Experts of a small language model.
Size: 12 layers, width 192, vocabulary 32768, 122M parameters.
Below are experts of layer 9 (counted from 0) of a mixture-of-experts language model. Rows are named router (the router's row for the expert), down (a neuron's output weights, with its number) and show model dimensions 64-127. Each number is 128 + 24 x the weight over its row's rms, rounded and kept within 0 to 255. Numbers have three digits each.
After each expert's rows: a language model's description of what the expert responds to. This comes from a sample of Wikipedia text that the model never trained on.

# expert 51
router:136115136106141119153149127138124147100156111142139105106118151091093155097141160119154087130137170148092127093150160109161142167149137116090147108090150132144138121101158106151143136151077151
down0:099109117167086153102109162141105131159124146125123098129123125134075144162135107148111113213127145125117130117166119108090099129154077114122109165113106140141141149102120131138176110097138128
down1:139153132121119090141105103121124152169152115121162152125120148104123114159126127146126114197117139159133125143145131163109145139168168129105115125120122137118125101085169110112129105158103098
It responds to: Suffix pieces completing a longer word, such as -ation, -ance, -ification, -ise in Compromise, Organizations, Amateurs.

# expert 49
router:152125140097151151139134131150122158106157109135125103100122160100126137122152181112147098139129161138106119120158156094138127174147147125093120122114142131156121083106143106166111131131113149
down0:124133109132148115105089179136118125119115105089121109144150117166101123140170082169103094145178112129143158145151115112088156149148096123115092121109111155126151123127131095131113154106167146
down1:108140098143101117143069146124111149134129115170173160110124141139115150158160087101138109160110147105180105157095099135116075103142145119114106105180153153141100147131123108123161098110129131
It responds to: Accented letters and mid-word pieces inside non-English names and words, especially Hungarian and Czech, such as á, ó, č, ā.

# expert 9
router:169123134106158132142146132140128142120133120154122114091112145094096151118157167099147110128124161153088115116159162098158157162173145117088125124121137145135128089094145090136144126157102138
down0:119136096137128123082109159137082137135147170105127093166134110161125111128138075121115087177179129145114142136141142158104134142109081131136081131106114120172159166111132074140148106106167136
down1:147159141102133087093113105134064158178098132119111169118143104118083126128119096161148117164093159137154140107143088143105112107139123101097106112143163142155126151145150119097137083123127113
It responds to: Verbs and articles after was/as in career bios, like appointed, named, became, plus middle word pieces of foreign personal names.

# expert 39
router:162101149120151145140139125139134155108139127149133107104109140103115146102142161103136091123138168152086142098173158105143121150159145122090150108124152123164130101076138102171123124143103154
down0:135117099132129112084155141124114106118138129100119123188133093127141130152138102154106130172136139149122112106139125161158153170154092104101098157108145096154141157106113113133140144136154114
down1:155141111122115119158074122099096114091123099162117175118187157133089120143109116126135108142096144119145155107128110164124135135135121116125090139125116148127121136093104115119136120112110120
It responds to: Nouns following a, an or his, such as speech, book, interview, debut, match, and the 0 digit inside years like 2010.

# expert 2
router:153103138099180161131131109136142140118152126144112112101117134096105147091148140122154092132105156147101106109165162099162151167143134129098111109113159119143131103098150092156119146137131161
down0:118155125168091142119119164107132116124135135137157118167094107135106111146139069149124128135137150149115147155162092177048139118136141098118079165163090145157100159099126096123140092120128112
down1:132116121150121092157053137130126130133120153133165152139126158122076152154115113128148127142139148173155168101125092162128156129108161101066123123122128106140153107127134144125122088061135136
It responds to: Given names of people, often after a comma, "by", "as" or a table bar, such as David, Tom, Bill, Frank.

# expert 46
router:145108143101148151142146145148107140095144119145123111120099162097110147119153162109136098141141163155109115093172156091150126146147140144060141111096147126144120111103141105162133144145111157
down0:149108125142110118089129160130146114119166121125137149154104121118128125131129093143125094161137156137129151139111110148084120140152120140154102124120128135142160131121102112132153108112179146
down1:105124138152124079126081086118104109139111114158152168124158140140122115112101122120116149193138160181125110134131094161099117070094157099130114147102129136144161127097115108152106113134142135
It responds to: Adjectives and articles after a, an or the before a noun, such as significant, large, distinctive, important, visible, with role or location following.

# expert 45
router:171097143103153159152169118139123141099159131135117116101116152077129156108144163119146081131113172134101120107148145119139131169145163155059129121116157140136111115101138109181121146137118156
down0:115129135141086117106112144107096148126142155140156112176126116139133090172132107155143091175160141115149162112179134122105150151133106129147107148161087123164176104073114120085174119103125141
down1:128135131135134096163092120137074112112104102141148128125111115136105161171153124144123110167118153163125136155125114166099129135159165098120101124138121123119167112133116080125165095103122131
It responds to: Past-tense result verbs like won, ranked, grossed, defeated, received after a subject, and sentence-final periods in narrative.

# expert 21
router:154109156113164146140142121139123150095149129136130114086102158080116166103151174103136086123127168138107122119162164114148137159150134145085114121116146132155133099089152110165119148131103159
down0:131145122134129118103127128097100113140158182113114079132141116153119105177139103127120104156131160163138159101189142128104137169151124119152125153165113129169160173077136093116129126095178113
down1:125117128141126118142075112111078106137124056147172162120155138136100121169132088133137121161088127164131146115130130154142127111160175111106126140131117144105130110105106119133135097118092148
It responds to: Pipes and cell values deep inside sports results and standings tables, plus team names before scorer lists, e.g. Beitar Jerusalem:.

# expert 38
router:171117136097169148136141112146128129103144126131128117112130144101118148113151155119147086137114165138122117137162165108143123152160128143078130130113127107165139110089144106166131124146095167
down0:101107119132127083117109151144111151145136147113131101137107083140130119160129093151083125162125101072130151142135107139119140124138140131159110127096126106103186150124126083149129097131134110
down1:167124115179102123171083121142138109148089127123175130140117162132121139172143100157119109163098145128159166136140122138127119123138133130096111132113118190129100115113132133149129095085129131
It responds to: Prepositions and particles after motion or travel verbs, such as to, from, up, down, over, through, around.

# expert 15
router:153098138111162151131153113149119151099145128147126108104111149102113147097170182104154097130116172149108129106153157118141142164157130144081134121114145128163133105101146100168139131122100149
down0:139115102161110143106120152132076134142105107102120113146121097169121129152149093158148089182127113127165159127105133147086116160172145093127119175101105132150131134120095124129138109113150148
down1:113161110122110105153086125143091152148112116140170162141142150145125115119109104114106101149117152145103144102142117144166119149093126107113155119116107140139160149121142087099125150106128090
It responds to: Pipes, dashes and opening parentheses separating fields in tables and results lists, as in Turku | Finland, (SRB), — cells.

# expert 31
router:180116135119156133145151128156132146097142123138127107115125165095117152120149153138148081134131187159108126127177153105142155166145132148078117114112134123149105102094143099163112122139105147
down0:135135123116114129093103172092086111125156169112141109154143131132082110152129120162129105177107152106150141146124137201083089113167126115119098158112122129146137152111110135131143138143126159
down1:123141149120159158129086112099098180134117104146139136136133146156104171166103097116117115165132130135129123121122132143088131102122130143089144126107138160080129134123109124131154108118114144
It responds to: First digit of a number, often after $, €, £ or a space, in prices, chart positions and tables, such as $150, Hot 100.

# expert 41
router:143103160103146140148146120139125119091145107129132114078107150087110169116147151123137069134134180136103123089151149121136141168161133135083122117109154121143117122084143111155143139123111154
down0:086126155145125125089122146137114116123154115146152085173095136096160098129132081126146101174121121138176180131149139138069134144171105123120115102129070174124190115099119134156166126106137122
down1:150102120121090097138083094105104151129102131103157127149110139166134157116125110145105087173095165120148138158118137146132157151145151138091098129096126140109139134103115123130159109143154108
It responds to: Past-participle and verb-ending pieces like -ed, -ated, -ized, -ured after was or is, before by or to, and Preceded/Succeeded.

# expert 47
router:151112151106154142135133119146114162099147118141136103101117144092106158106136163123159072129111155158101100117151157097146143170141123130094137115105130125143113111108137106155126134130121157
down0:117101112099107101116084156150151102130140136082111104133150128141091132133169132155129132203156142142133130118117125162106128136141131133114149138121130155149139162113124091107104088121122149
down1:127144122138122118156088130122088143105137141128173165106145151128102129168123114108124121162087183163107147138139112171137092081109134125113155128112111163106140136119142124114149110103144142
It responds to: First names and their ending pieces in cast, roster and results lists, such as Andy, Steve, Suzy, Vitaly, Kimiko.